From a checkpoint of a small mixture-of-experts model trained on Wikipedia.
Size: 12 layers, width 256, 56.5M parameters.
Training: 345M tokens, 7369 steps.
Below are experts of layer 2 (counted from 0) of a mixture-of-experts language model. Rows are named router (the router's row for the expert), gate (a neuron's input weights, with its number), up (a neuron's input weights, with its number) and show model dimensions 0-255. Each number is 500 + 50 x the weight over its row's rms, rounded and kept within 0 to 999. Numbers have three digits each.
After each expert's rows: "comes after" lists some tokens at least twice as common just before its tokens as in all text; "gets" lists some tokens that make up at least twice as much of what it gets as of all text. This comes from a sample of Wikipedia text that the model never trained on. Tokens count by the router's weight.

# expert 6
router:450448474560573427459547546519453510552395550540559522509473459435492463565464512452481430512529493510460433488469517456572463526475417470414603510464550531431524441591467546494513537555479482466421583469512479514612522576457540492444405470446574464586477552420507412493516547607498474501507536497483523553538545470576479465494506490470482591536473493458502520476451512436489495425483441457433498516486531519405489472626500515525507551550440558542448542545401409497422427473448566548398418481475407490544529497436519551621528454623565503466392452463560440491538473474481513477472501502612454566432448551464545476516544449380435494553484470558469474466454507492604475576558505565521488491488424491447497505498540440528472546575447568433531484526554536505414452446511500
gate0:415498569439590454505513530464530470603492550448484547377454503452562500505433504529606513456513490503436410514484451582488458542474477546511461573599523451408520588438599484412424522546361547444560580521553543454553552528545461454576508585448560528536520537528570495519485486501460497508570530496659434485516401503463520517480395563454498448486507483428528504487517493513549595516526488438525486570429412570537482530550492480531484436554487488561511484497418549495537536542451607474444542528498508457541507570378464593501426491477515487499521502475460492499474484459546476583487480490488543526481514475575509448569442507467550444457472588481566479438456552425466395515418524532555600530520477509442453582572480454486473501484515476491474477439524435437597470440526443
up0:469536546528558502584497530488517567435505593528475433462460583427376470525532533431479422485532521483441551548443509509611529422515367553487438508485456526533482479446537517457524472482443496544547520503470515551479483563515497449574498516489572455520500548525565460402504530559636509450488501550539527398414458487487506447430483539382504478510561400512454512564520574526491522554473385569510469523402499532550511584546570541517601466492523535462542509473504526510472444514506500520598426553523460473443481469524483544514471573432564430547484553482511442482440475429492513502385554484563516477464587451520513548582495477437491540485443450589503504440493564543510518531579394515508667481482545470550555459527559560398561490473490471450530537501533610562504463439498405
gate1:500549484525450359557478444574469537547534500485537547490525503513547480567413498542527515450477575527455516509504460579514449609423552541548501531454504512557478516591456547474598484506482476481533629625538539454551461439497573573538545503433464568547545535573441493556512440459528530547455565524373563425501439463469537460477414431451444467526472483592496489474486515477584434520515464539500534498511513445569491503484456558469445512553533479578447526565472589508507511445462464604438439615428464468469409493418587483580552558520448484490554475440465486546596503512546427499423429484559458457544567453538455477585533521517513479372496517520462483511413594462568410514542547489523469420481500463525488507426583478420480528451460532575507479459541460485487474441419493
up1:506529560554482537444413565530518553478468497543471487535446534496600499563396494500542483528540460539506553557520476521502523488500517415463505543542473490534590496474448534525511547511538595569507501534509471557543555485467468366444503488532481485397482403545624415527459517462455549375484521444578583490526482507451533532392432487433540496463517499447473534406428450534492505585538548483488458604586520555506506516425456451489665536531497408455495462508511566511561389521606457484552497484526430451502511465389473588557493522510480438549540484529492553515489422579560548545533526590523623457433555569464454421483497496568490477530550480475440465501478513567484517422501544579584617504474496561462460512530500496419434493538538502510592467421492496504470498475568549
comes after: " |", " at", "W", " played", " located", " University"
gets: " at", " in", " ", " for", " At", "'s"

# expert 24
router:440547612549417458504528456489476459456505401507520458550510455447593457534522442440481502534525510506532460524538491464571500456460491565451447491508548508594518461444544506624563526561440481493494591430432574458510561463527521467453524454460558584530461524508437451455487417457472493488573420437580431577496421494469567446464514583566456421473468489479420526530495536369547560492479514436484596502463415508500546544559511412484560485501544525539553500560419562479511525582526561553542501540530563458515547476449535460474512547539517484552411491489462503446533545449502475496601580519466552544518589436559446533565483411560436428508439570401558571466499464469473539501569444538416491512500439435550557545490581555479525507565533548444580435460567582496447520419415483
gate0:506494568507499574553415427420531504347455580529510409521557396512434477498451473443459498475485440480521499538568546513485518520524502503495510435522469448468452441547560494555479451458594532589500423495500445536558524514394500497499472452505508496497465542522493541470540478518529393463445482411549551501402399546538447488550575502515544415507521445542593541527463499503480474434504546482578450463552482400534477458457490474475455530524398494589488466551471524538488433574470447502435493470524496538508554587560458532524595555551530465431457506453471570537402521542424493548545552513588469496520500456545482425535446514478439456420576463425474516395554455521589528599427503573464384571481429577530488481496488466509495516402469508527509593563616542450575447492531573
up0:507508565561423583543523466469487537508549527474492536481582509587518503498560500576406546494468546495586599461475522425509514622532418533504492545558499551497498473452528439483478458442504550439479481467482545499547480479421433509509578524468486545545586478427402457443499502502565590483437526459535468496481478495488540432501436610516450446452473454477469508512522444533404477515458429477483516561548500425451507393587497479603506517485520543442519516507531452515463537478499459553484541486565495399470490460423537455433438579614499493505403483511545534575567570529487504434498442523481465499489467520406490572384477536509548522560525515636509482539395416491476514481465411565473385517487421524525391501459510538425581424493482582523566451415583577512501586523444575
gate1:496497505501410496494501461472484456504555501548463576513428475471472506460413455467508541436509592425500409582469501511407510500621488476533586480471518490473515493515426465454554525442559563546491522514469517521469581495479493516477553541478462536493560501539521437564505553415567493529536433538460527505453590525483473399552475418435435491591426573484547553469466461560495544497546371488571569449416429426507450497456491623454485575499442479566588484493548523450580555492507538553482530560467566491613528475436524378480481412504567476453460531497540497497490520566489432420582508541497492472467544574464569527500402487400444470466471471527529532464527604457477550442549572572398503465417568483534451423541546482465593595405420483445491486492552472493543485544536452
up1:536550530516400507545535542468526495574517450552557449552525462551412421577514505542364458454466536509504468514468430411557462508513464595550628455550406500550578434475552415497541585551496563420510559378523513421465547592466590484486504524590481427561550464450473507522563498483383539521497499518390498365493477498492417525500422474523469501501420516473501501555474481489470551557483548464494540501433463402564534549453460473467567533454555576498577477445500548576589571567427482535529544415446544472494447539434544562544497558503506548499470501486462471522471464484513499469526516529494484444389463596400470503459484506468478525438495437474528467454525420471533481476538511532542536489600551445429461515515559584486541510458435565480447511541539475479547593486409491
comes after: "\n", "-", "==", "|", "===", " Born"
gets: "-", "|", "\n", "=", "==", "==="

# expert 9
router:500543436512473506640389476452427483432552439436476564402575677427423512532476551516458540457516537515470519428524554535501487504520420451458432471415544430482534435472451492564492587566564484521539429565469588430519466528435538432506495557464503524442447554472422537438530508538475570523541526560531496459522547566511540518473510456422425523544415421477470439447488544499482511559438552571494506505526459480537432578487477418519499475553535452495517476439556540444468529452460481504536434511479484434459427512480553486484524438405477530454529473475423484501536519558685574557492559526465482540562522393542545540519473544496535499546562514425550501582586524516555478550490582540478510474524457475538486514480444519446427552495572411425529495429500545437550565415507473
gate0:483546373456507476421562571451508448495467548553517433498446448522460463559537528601524477440502494407493542518515537467481471518464543514502463440411553521475503555508458576580487528477551407460520432569508485512494415510488573600502511538459489395395432426576432497477478500460497458599494494500618504571510498492560475626540526550401533454526491523566503427554518487470505506492533448485537419496560443399421550553373574519513467539443523561428527475422550468448402559497546452497551490438504503544431577475526482524381489437424513551463564578456505488501541508486410480462476535518449440495443508421536539524432486529524518445516503424560566550539456603507551477541512516440496450528545550420524508511495469530491610538479531390565467488561502588451559467462559505
up0:426613526439434402545572488393469626537514444485575540489500559429431522495561510511390534410493424569504498364490494520522570539454511549486482578455509542430531425497482474523474543516510473421517553565469453526548466509525548442523496412504523501553478392433588432488423416506434471534526558489534530447413590571548535463491592484497478491499545508481548610435506471631445474554444506544436449482422431469437507543487456555515465448561473486559502500566506509508524535478439540450535462419549422546502530514518542504500553506471535486548513571527498434515494473538472418550470532525518562488499493572456491445407498448564529447465552524569517553503493447561505495477483537546574475530590507548516521534452474515484461551424435537511637501422465435585610487442557468
gate1:529504565565556451505477479475362443523527445522561548454510494514496454475515465506442510551455515593539502491529520444538582441417415533514484452456460473463492529420450615543526491517453499434528539533454532514474488510555435517534475460489510467453538470474486455502537563451502480427491477416514495443373436404438447472429514458507496487603542475549538421528496459508543494499506528566607530530438499536533459511505503485368413439450476557523542553491401488521400525488530424523444535511446524460501558615545466497557523469507571465471477466508480453575505478410499449485421471548463367448404454548554536476588409471460512487479393544511462430422497498529573509475574496560518466456556504442339436553539476510518467582526534548431486494575538494574540551448630540
up1:549622542483426563477581471488530601544453497441505595517507516519421513438498467511526453423504595496511522475476571500567454506542549483436451484592490521489472525570470522470521495521507598486493490440458432561502465468531608513479479497468450427523458425540518493405572459487551452556510415538501594433474428510634540474450480525493517517434536505489484515503485569544549555490527483388448483464536537580485440452553563542524502539498545488513546502583558523530479433528494563400530504602564459399501583526507475420509527615562499569550488558502503524519561494535534562525404489477576525387499452557551494450486570512420497535520579529498567548509505646453549527521501583431513507553577528555555532499501463580507506441422603426533385490495509511433410479486449496
comes after: " ", ")", " 0", " 1", "%", " 2"
gets: " |", ";", "|---|---|---|---|", "|---|---|---|", "|---|---|---|---|---|---|", "|---|---|---|---|---|"

# expert 28
router:416451489450588472437513534536533549559531579450487565422492486480467438514440477522544471472469390547537519574464519510465433496559514563561482526525485485522424530520450433503547475416496515523438502578497573531532490440556560541441546503593383545575501459584471530499440508489491445444523407459551483564482544443500400401450492476448491435458443456398589527500499454457539571462594471453480432459421564580546514540519484487422480465423467412484496511450523451499533491494434459517489606540485555490494532398555493449450452570529536470567448522401462451555503429463532534429518463559455566561550528577479598528479465535517540564418450439516495528420577477523407457502562463495439467401493502448476422496510549554566590481499534532559494448520520467574542563561413433
gate0:504526497482577466549588507550563550552502496510521451454502516492534487549490418496491487498561685485502436479480506526523498451573487497477501496535553614457538469469619494513484468456530460484546325499468541525544521443535487588510595428553451462426502494525489505497551446524470472456625467500482498541598569511430530487503549580476471456496512527459449561503486455442522531469487364586549606510453466468567498536626536433519437553471527511588507466452540476492445473475463521534578558486493463495426524511421605490518542511548489478481444468532482403443459563490482455475582446510543594500524597432601592526530464477511534433592517501497495452557466500544554544541370635448504454475499401474530472529599507519517441505504465494559537457455550572508513489540485516
up0:582495453557524484528495453413533480468445416500517517450473640534511546450582561480516500483461485485499451461503445463448436572602479512465463409538482528448456489583447615451482543458533475469421512503579483573522489525459540460497478530545505447525562448580467529437548528503452484586573467490470469406431430498576526509540572510561525440526475477536518552440503557445488465425504530522500517543466507597552526457488447601505522484489593518568489499506492541497495554483602497458622582521451540407497394474466468555490541542509443344486589458532481425527525520523530532549428465437518558523540454531559431584436519522544536586528424492451501450506509475513418584538462536499557546531564455469399495408511468460603453479486570485496563451511636518489413520506430452
gate1:422430493494446514399513501411424602439454462523442418426474454539493521536485542586485553515556563479581523438489497610465465450529522517577521504456532509450514484552464565463501580513472577535434529518554502426534426538553582487476550528447607474445560448449546495444419474602525516570499511541491390446474538489512485521439490527478589555572517520587483554458484424359493476392535570601438479468456514500560583502459553380484413477453457487510481494481477409439550486501489575490475533492565419493428487514450472435464536470461555486567592471531449534536527510468500426496503502500543568437479565511555470511486460505564441578534507507468490444471561441522497579500492524475500559458482487533398490546536375506421530570489505438473472427464570417529429569544459520
up1:481550515575437410453488593445486459471434527401476409475544553482568511516502543536507538530527511481500534428475450469528434545507544522556489451482508569530514433495565457486573535551487500529507539507536485572410435464624469515501551547462492438447567533488518455507585525502564484539515468501503535518461555418409429582429496521513486471503476517516514602484502481399530515483606572534468438584483556482601493433533591482522484548476426488472566443469419505583507434585500565485494569465545503461571408506493467492499473498477485527556402440479416572533576532490577457466427503475484505443484455530437512581453426372577500516550421467544472434489456570486514495431627605540539540430442505512579451572462453482527502506502549433543420378517515504486492415399509457
comes after: " the", " a", " and", " with", " an", " of"
gets: " first", " one", " two", " other", " more", " most"

# expert 17
router:438527457415573518461473425523613525499436577530472471538567444569490520583444483497493510449475438487468512463400510457478450498421539496558491572527437479558431486482466460535541525464458507533453600414438501565460537505566550474448519571542478450528515509478576542504578559550421504463461530435482420504491547514509473559489531506458545498536575555401576529505407553416465515493465512578541436452479542594501567456574429545512454421439398524495499495406464437607485543392382388410495514473507506487499554468445506531519447496417491465538474521555568456516537470515497470509460430519440470450562484499499588549549495443443579487572547421510517483464437496566425571507546524469539470571464552496442525441504536430547471532487419434572547580538561556554507433555552411
gate0:486459562462512515550427577518383480536493519431450498450499520512481478458447511415460439530529500444458456437422504549477565508469426462545475527468501479502470481451508625533504468526449468505476472618469527519401489582488451488541457395512418441461533481542500383481484483473462461549484426503508536568568583517526425559433501479469531484451528410518545495590468451443527513527534521598545468529441506526492595501500460523504481550505453550475506600573481510516550515515501517498544492492576473495549548469462450477540482544528493494475458351502370499442614470525530444496397449486573398505472465403588532455507353495558487557513447510464467469459484447420419619542400534435446454487531548556552506551412515540543474410441565482483551483495544462481501563491502370
up0:364473584492501598534563512435501403478414528504492421484508443444478506614618511531449570591500489484448484431453475477556494581539458489480506529439498554458537493517496434419522484475574488568524577494517565553548628521469565495543463591424508549581488546429560545443451485583438478423524494544590503486458493564580529517442503537513421470414403534446391461515470440522516503454482554488452489464523626412524487555467554438529482464542462503469492443520513588435555407456588511563479535487489510497516506512519515432498548538504533453465404524512516462529491490486464576403505600437501521440538449470440520528520517558506537523527388525403464437492519554541529554501523508540529475487540507334530452478600502516444463466597512420538492465503489491497505491509447477
gate1:545491506530499514584472562539545470427316508469456487489525579459569458534541475433438496518518452459457476571542464469531505497449470455632546501566541508573534447471466519543454473492360529440533563560479437538616432478487508512503503559565513449421454546456485559547458493449588614439421560515493453454592525502523499563469486443506497469464504509585432549511445523531512561559488442446526525553429513426487455507515331475509559527518511473428400458521468432542588540534500465501477552516409534522448536555534555579498544528536524410618399431565486497589535441503589438528543455490464493518521525459431483484540474403509478499548563512554506493458485478510487571495574510550569506471520506516445432567471433538569502472496430454425493462427489491508519507585439492
up1:443538517489451545519559477536544567489474485530473556520515464623453426502568500497509507504531547527477469581440475496536479614438495390485554570465536476519498448483418493605426481469515614516448455572438477393545511548595596420516554480487589465536527534496477483480502498525521609485414536572519467445446492498503470513548519531493486585476566493541520402514492503439530558483476538419468436513503574440473454543464478346466560445533567563466455451530523512580558508458483450444569551434477589563489589596521453605511510546488511441671496528525533540620515452474558470525453451494563524476520530474471433447450431593499474509398550470614540404483499498509468509500549506518500502545529477525530504480483561459384451481422426533472531523490512545476555499467514496
comes after: ",", ".", " that", " but", " said", " is"
gets: " that", " which", " who", " it", " but", " he"

# expert 16
router:494541477526526453430580590478487510538403578564550465499495442509446469517525427493548563569511442426491421521518471513595495535423495467407456477514475566419600477538471531443487485492435442456414496484502481573597470450496455521387543517497535419449511517437544417454512512586487422458562452499463564403560493465526506449470509469549507478486507441461469486437406490496423579412602586425474582517444572479454535504635459439463545449473423515515496451501386438564439417449461496489508561478566395455571537547488443564545525573583521503483405457416539501525550530542423485463508437591510528492484530553505525557488506509464475493523426530454428500524544540496508520551521519534599447497442441477454525437480435505508501547478515571503584433565528417512448549554491492
gate0:517476514476497503504434545449414478472502483460522499522617438521407516545482510594511495421524498514529484589467502507461452474437426507606543545460521543553605514533542520442502547498437533525479481487496475474549388489461520532530413392581458509559548511452506502522579496459519457459439473602472511434439426544533490410582469555488447445498488441424440462612546501492430530526508525481422544472450472499502628561443528423421518592521533423411556495468501489439564450428485470652541459445520595461507443548561491522471534558564533491538481470502575596496598452545542548535553382565368498456484419505556465500422481508432462501476428555470465526448540542536549473443489444545486440395545523526537470518496486547483510533462534521545460465492437548490503445523428567
up0:496534473471490484530471546476489488444589516480538508499482521521441529526459551458461540470470591557526562493519379490523566499558494521545552551561460400529377617486444548456486441496494453641476484368542618586505460499421537568515532495531458488484501543528484502486443414553485494538584567576583462496569559494448611461520608512559520477497455530422478491468487431471517548524481489413542537460440563497511458514503545487522589506509493516550458512523577416492488540503565469458433613495471427404407517542494459532638513489528525493419436464465408534429510497479469546511506508496461451429576449524489554485547439430560471533581466526554542524527546501431440612580490492514549527468493449555547534565491441602553470589476555469524565459579507562514519477510424519
gate1:472483504527421547514459526472594526438459554520569544474466549488483370491547469470469489540471466516523515486486427551454564471558459465525456386489476605584523478534538500538541433551439538402495549460507517372517469424409543437526517472462530456522486460500571459492532448538489520476496462526480438518535481585523503587472509450535492570495432558535585481546478500544449468552566456422571411505430472428454562470449552466516490456475388481480483509452607497443516654588458491418454425529490501506443513503392448466520475581462538485497464675479496452425459462485451430492465466529427586498517515443522522529529544555427597515551492531523471568451548490463537494458527567592495491557535426502536398430481499482456527529429414481586492486475570549494411483484508577
up1:594519364456534521558530540455490549544451503464473448593458480486524455485519452448499543508435478563536532424491569498408505514431517576577498469552471485473520509428427464494523525397554424536547446480425506473433562522497492509514452474470416502513469544580478509572479440473562484480501458512470418552516501498558528524525427446455551560546554513529507478519397535490521542519372445481461485505494478417610566564509509515547661418580395477628562558434480536535550417478480531505493512508427530419430556533488445520520598510525462558493454513594465525451533497522527477468518477574504479519620527484580526417509517557477397513571486546349472518576589537557566541568424466526509505481466550522540558484513487534467530480631527510513498526518535442545562478499492505
comes after: " the", " United", " New", " in", " South", " North"
gets: " South", " North", " States", " from", " in", " West"

# expert 10
router:503461428539562527416592604500473466484408531536540458501488405512482507557457510439532543531506485477432422480545503435557545528427528433390564456522555537500524506556489572435456453468497429505444525462509480557597561524424535492366491455495576437517458510450547429448474513572496435444547537456533546516553585439542508482512471455532529513463563534472423472470415499499437498399570588447512535484432539546448554481598463444493559493458467513459498436522417471531527441430465485543438485520577393465590483461475536591604563558603583486483386500428517461464421477500392499466469459555563561533417506595508457528526458494488426547550472469490452489532453541463502470544567448528551545493453461465441529402445487550544503512542425543484559505482553527496422502538566482
gate0:552491528505575523477431515421540458440563435476519478502534509576524457511447532396509501492567510548520478478453476460466476476492431502593545547486481405499570530475579530554446396475426448460475509542531450438471529471446531488543480520475479496508383532458458565544467523518419484562586482580451510504384496528471548445477577581495607491483571400536427429525486522462498505636508473598494464493561464382519550431462588483582598579523523449542469554583452491502563473491487550504603499366470567503446513541525463552486540465526513509513518531517453465446536430499559569511455498551423389420480414424407487577538490548480531491532521537535420451558562465475560521501479510514522547415445518495545481608523577465406457524438590499506448541545462506523495521517557525
up0:445450530567564519580452573547484444494523513497457498524380502421564605573478466450537568508515457465456468541541576467573535481519515473451488481567540390483475463444480514541505551481503524584464562534523408576381451594468501653521532577497467548478493548521462523505502494545442514484570468598409464489543419470417483473566514433531564453489620534505505579555430464459434630511492452514561532507536448511543509482494477485485521497470455457506486498506520497548557471518523497477505466483524450492548550489534454593592560392451604443543515457609417564510479496521536554540486447553472442512536490552511511457552443557563586547555457516442500492493505429466436574459520475491487535584524481527540544479501510655470551469532565559520545508483516589527475643514572482
gate1:474427633556460438503504451447551506444535467556491493421513485427499481475537595616457535440534494521488560415553490562512536542517453470536481519476500519416567458472478502513411489497508558481459516516561495500438512522523596507496483543532472454517482507469371537501440443466462473514475498570427500557522466359563455464568517416565501395411588469520617540553467511516569380493477485508455466581525451500460503500443459571541502467498594473541527472454552455493608561532469503536504507486445481530548484583469520514486487585486390504520592564446539535503535509488590450481469472516446506447493561395446509413558496433563471532581431446490425427439570557553451555580540500508500388515523505455475516522628524481449598527501457430410543469467507463469567532523443511
up1:418589403479490502489467562501444419550423506500455475439479524516508562432499546538486493487538594512484534559520563480515525519489518476451495444572422518493468492482487448470567494467580529527515508533477451550469583509571460434556536540516437486448502569438555444533470506500539540442415572503551519640445599575558516457447466494493533479451497516455429471446547412620469514492491459500541450543548529409496494502509526413548529515514494561498452491524633516508457438520576395587531501527554464527481517483525546428550491582466558552566585478513479472530395466437493493525403536379517595535616504492592361462590547543502524528542514467521476472456524499514471529484493531450469580486451427452515488553499539369611574506528589561541462504602465444496499527459493550
comes after: " |", " (", " \"", "2", "1", " —"
gets: " ", ",", "K", "I", "D", "N"

# expert 15
router:606534523530400574603474448458455478552503408471437451570446462437625449529566499491546512408508534522476459545452565495541529411466419501488471523494454496577479503412491526569557546549464500489520438487462534465555474469510567574499538544483533457494564513512506459549548496509448467591569458470471488485408437431471497464417489449577488511431522579562470591513530549388518541590442458517571584416415438557437479470396467440487558493507551477513540516499475576460536508564556596521517603554479542425564424452452489438518557479536466407500464470503443525443518565411567454507626528512479528520451568524470421571530464479559426544527417571515541502427489526447462496497580469483488512545424409471516524511504519548480567572561549499492537524403488467519477521458508526
gate0:429466466528545520510462516473488395565585553541521519545513466468476378543506523499455487443566522479521416486524513538423487449417411474583495583494505469396585498588470520479492538476560489489495529583532506499510499521494502510497440509452427441475440523517475466487482529485467581645408550561524501571553431360504456492479514432467532576475537461459435500569483450480563412529462546575552434431485475557542540509431503422483509516477456528486496553449470546498511580580429582469524468547367540548535476530515510442438450544522447514499464563482475452523534569402500468502456499479464394505390491466416455455568503496540484517502487470414522524567503537593520497475484440495471404480549420484573449385453548510428561507575448446556485630539507414422437493500458461
up0:480519499495577536509531472497483500431579485491441525440501472442571472512515493571459481469516512439556566528498430461490465536530643562501498512424532470563442429535494493595410545533448456484545507456431540507511563435440557401377497442473517496449543486435560479522521474482432377458507478513475423455475496456453518545541452463481470480436471486539447465459514525593480423438519524500436485476542517514411451418465566425514485639515497499526447478518505373565523484465452513467469474467530543559555516419479516469533507562575508415461543554435533535527435551515514457403451428452527477534652428375500574559418482447610508487414452620508502559557497451464512508567577473536462494539455499529462526501554541463496498476483369546532486421452551556467468461552476569
gate1:529576528565475443584408420548493519534495409506475550510448480454503511542577482441483445455615437428522503511550517450516463439565478462434478504576538506532555565494513519468615480540566568551568459478587473550532534584593534442486588484514488573490530508542471576401466489574521568543451502489471443560510469533459484603495519451509471517517453574537535549537531475482473500484419438530546510507565474397576483491349504548508563476559492571387512450452571476497454540490417582477494438547462600420493503523522465431463488509538567514505481444557464461580496526427506472457565558504475487506470534558498518458507508511519456494486457455443487566430555429464503569542524623550463470468494512480547564648469437436518587577523550503461474476532582373538568450516549483
up1:504395484453446536423539601489489506515506408578422492403479457502462518435546522367511444475442534537501553604592412465484491547505527494474464548483469487511433430517436582474539523465468459463367463456456450478520458544595401472537514520435497516553543514492398459593566437415485456402524536551494535455447463494521568468534519492664470471474446536527514473415462545396641417540497530501565461478514471534503560548441518417512439435490512513578528409506556484520515442503529473481434553439486504530560404522495533443520480486510498569482497514506450517542500425485515500475523515472492609474564538514526525473483469511487420388433444413548498506498598485563495475482517484555412487527497561449483492488568493480483459466468468530394459563519477489452513406395473519
comes after: "\n", "==", "-", "===", "|", " =="
gets: "\n", "==", "=", "===", " information", "See"

# expert 7
router:530461425525591514414605597492493443484407536542517469500483414523460514551466503449535523541519473482448428488552526443582553521427535433382543464542560544496547497526492557429452430462499425490439513443490471541579565539427521496427473447481583447540471533445548436442478521565504440429542528460542547517555581443552491474516472466532547491462552523456429484467429495499418499398555587462524571486439548540438542493592461459492555478449485509442495450538406463526519455433461505555423503536579401460601497469456510577607553550587578473481391509425522426453444469522406489504460468563559582546425502583511482546531454480485418550567465455487467474513464544462497483524562437542548543483455476447433536408455483546528485529550444546492569516504557532506413490569564493
gate0:401457479405538521486524520475558557536472459513544509527504504538514404522585513576534479494468458633554582499496590505481495508465453521437540594542441479461524526455490446516441484451429455405531486515499566507500482449506534401638540457501567484494444519553483562410405552450490583459527488578442559505483402501481469505520500581553448477583526409438529491500523549488516487559562438479523483517464485449476338509556455519517489490487387539432533508528517539475487468499564452389517504500382484556488435541540376434473518503486437517524516561381517495496516478551469551464526533523530419452450426493516564507489525471514542507517375434454492468575451460544470633463526544603399426554514530526565478514524567517509473565419451459530551498481493528519485423447561523
up0:570590597530437543435520569491555439465494525446499586461574548468418458587497450591452587522530464575507570473542421536499513487453580431572526544520526431466497419495554437530481566466442536557545553512582490482475492540330568605464491498470492476484480613509603446556491523418494562557531423468513440498543479470510465537523546589478535609553581537502470449529554494550443550488467470471504525592522526525485552462568542452454478494487479496445476434504573532462480477550413436583509536526465489477589505560505484476447423514481493425494504433536498520538454460506483502525494511499515448488455496522515389435463390431533429452547487516484518452447505538514566501503494428548358588426509481480478423595569530582479457397509479451485495530515544476485459530482604548
gate1:484516526442476435483412466452477495451505433545498430434492560575415460515598398480458529491530449511592468452510480511545537513429486445551563565486412539480516490451576449493505459510471537665525455571618461437467473463519466557495422498511545377580534488554414471498512486456538479510537492516425565473543495577445518508448489521494424533392551417403474502524538448505508528501484541459481404467532508516470469526425464518487620520577563471418500553502520447583438498514571560427537535568419577557514458457506616474488485470487549522480525584534481497518555527532405523503474529436454513467469584532474521528561455444442456582482534408546514458548474490445468524558505512470529548491641518402534503480576520432449413402483455549478524513400514490450475496426511467
up1:567405523531478483463514438548597542539531477561402589481513511483462410515554462455481538508484588466535411513403446540472529458537506437474477505484608572443498528449493434507488533506489462487504497508445518484444485512486481468490514525504553592486480561432523493477517502500467485482466502451593454543519546520618516573540518464468632410553446487469512475476456449462453539427529521424440622435475475469412441523534514468514497603498445436414448477589573479442486474505578607534450508482516554476474596534569504492462481491519447500457532606471526613572513428412503538570492504522464559494470535479418480459371537563466467565444510426443474462494487469532502461557482429531419498636503550427469497525458540535435397519483503438549519480460457426512543399431408441
comes after: " |", " ", ".", "–", " in", " al"
gets: " ", "'s", " |", "-", " S", ":"

# expert 14
router:533452429517573511413595611488495441488403542543523466500482417523466517556477497446541518546520468481454424480553519438568554524416529437401546453533544539500546484536491561432448440456497435505436514440503476537583573539441517508399468435480591447536462521435544433434480508571505438431536535449538551516568586452561498471509490463542542497464555525462422475461428492487410493411553570460531571492434545536444561490601471453489557469460474529445488456545425462526511447424467504550434506531573397458591508464459514580611549562595582476494397508426521436460446480529416489507458466564570567544412506586515479536528440477485430553558459457491461484513470557459493466529546435539539533493455460438433527400462485542533486520548448556488566521506543522516428483575557474
gate0:417460455498508507515476491458461522552477413548495539576445507505553524478535595449506471615448486508532534505578534390516475399484482495474507540501576565536484543435531470518566455491448448602453572473480529543545401489584454522535482517390485527510546475499448676469523499477426497454603518508494452558504465532538587557528508472507552524486562478412416476506615542493518524536477498523446512509584572571516511613410526453515514532514472537550552631485474445473485484557518467443464529483517492561482561528557464492437536501428503503516515490508501462563495337437494493482547372510475500552588481414564436451494457516420515552495466502452484517517509523483510531433412539474486452457461564422598457433467523498469478542523542465562442498543374465596534458438393506
up0:477566516480475557519521486563530475400521516488566580465404543496524509475461601567544408472551441519492449453562500585524442464560559411496508502545600527454481523402606417506552583502524466409506457426594625538453512471496529526480592581519477404547433517437527543392492509504500483449530463454607432515516533518452511502543487577525503493452592459488484438614501554517524437469400459572492491421531543533526555511507457577584493439522466463504418490531532412470419534495535466506501526514437564540534432524565474549534457440484569514447449528639479491579495564500544578547523491436579502446433470454496437575498469476506475486527450519478469578507527479456521583497482550499557533487502555571486519475542494453566583472496445462519520452552608593515430530494443465
gate1:407581476512412432526411512407389445511563520484460525553540543508517550496562570466560427430434608475578495596604539407486530542539510484511476514521485373490520509494489481416526460536412648452504452484538458475433574508533546416509533488446489443570576482389444587458514452527502532559405386485520533509523576531571516454456460471514486495505485459561590578485571471534535545427515555441480453533542444549559481548447478471473576566503498498527521493455576504505535478582468395457527526444421573542507554481605455526459508486492547502487433476558455461533482482497471458521508530487475508484527420572503493507549510545545520591547499466405505469475489551412482508560514511538504509518452488469543478459535515558557540574472534445481479606490366427577550509489550447
up1:525554467552535535560495503508524537533475392532481547476492516560525452436551496412503503452469513513533397527576510510525480422542486491526552570374501518415565495552511443575554389424461446452530535543386468517501477483636533434496534538456534453493488492512462442530396573446529540556508543528451520517546487532571460567516540461566467487574513535527534547468496487574505529402457558578532416435472445535556511518495497569503457361485583476503503464521524539401497452423423568527479430529547608458519438485426465538548497441456481503525539527474534585440554415439512494523453408555550456478519470458461606501541462450465467447536523467512455518475502616465626478408537442515542448481565595452550541517510432460495443462515537519505500404475522500496614485563583488
comes after: " |", " in", "″", " with", " by", "°"
gets: "\n", " the", " (", "N", "-", "–"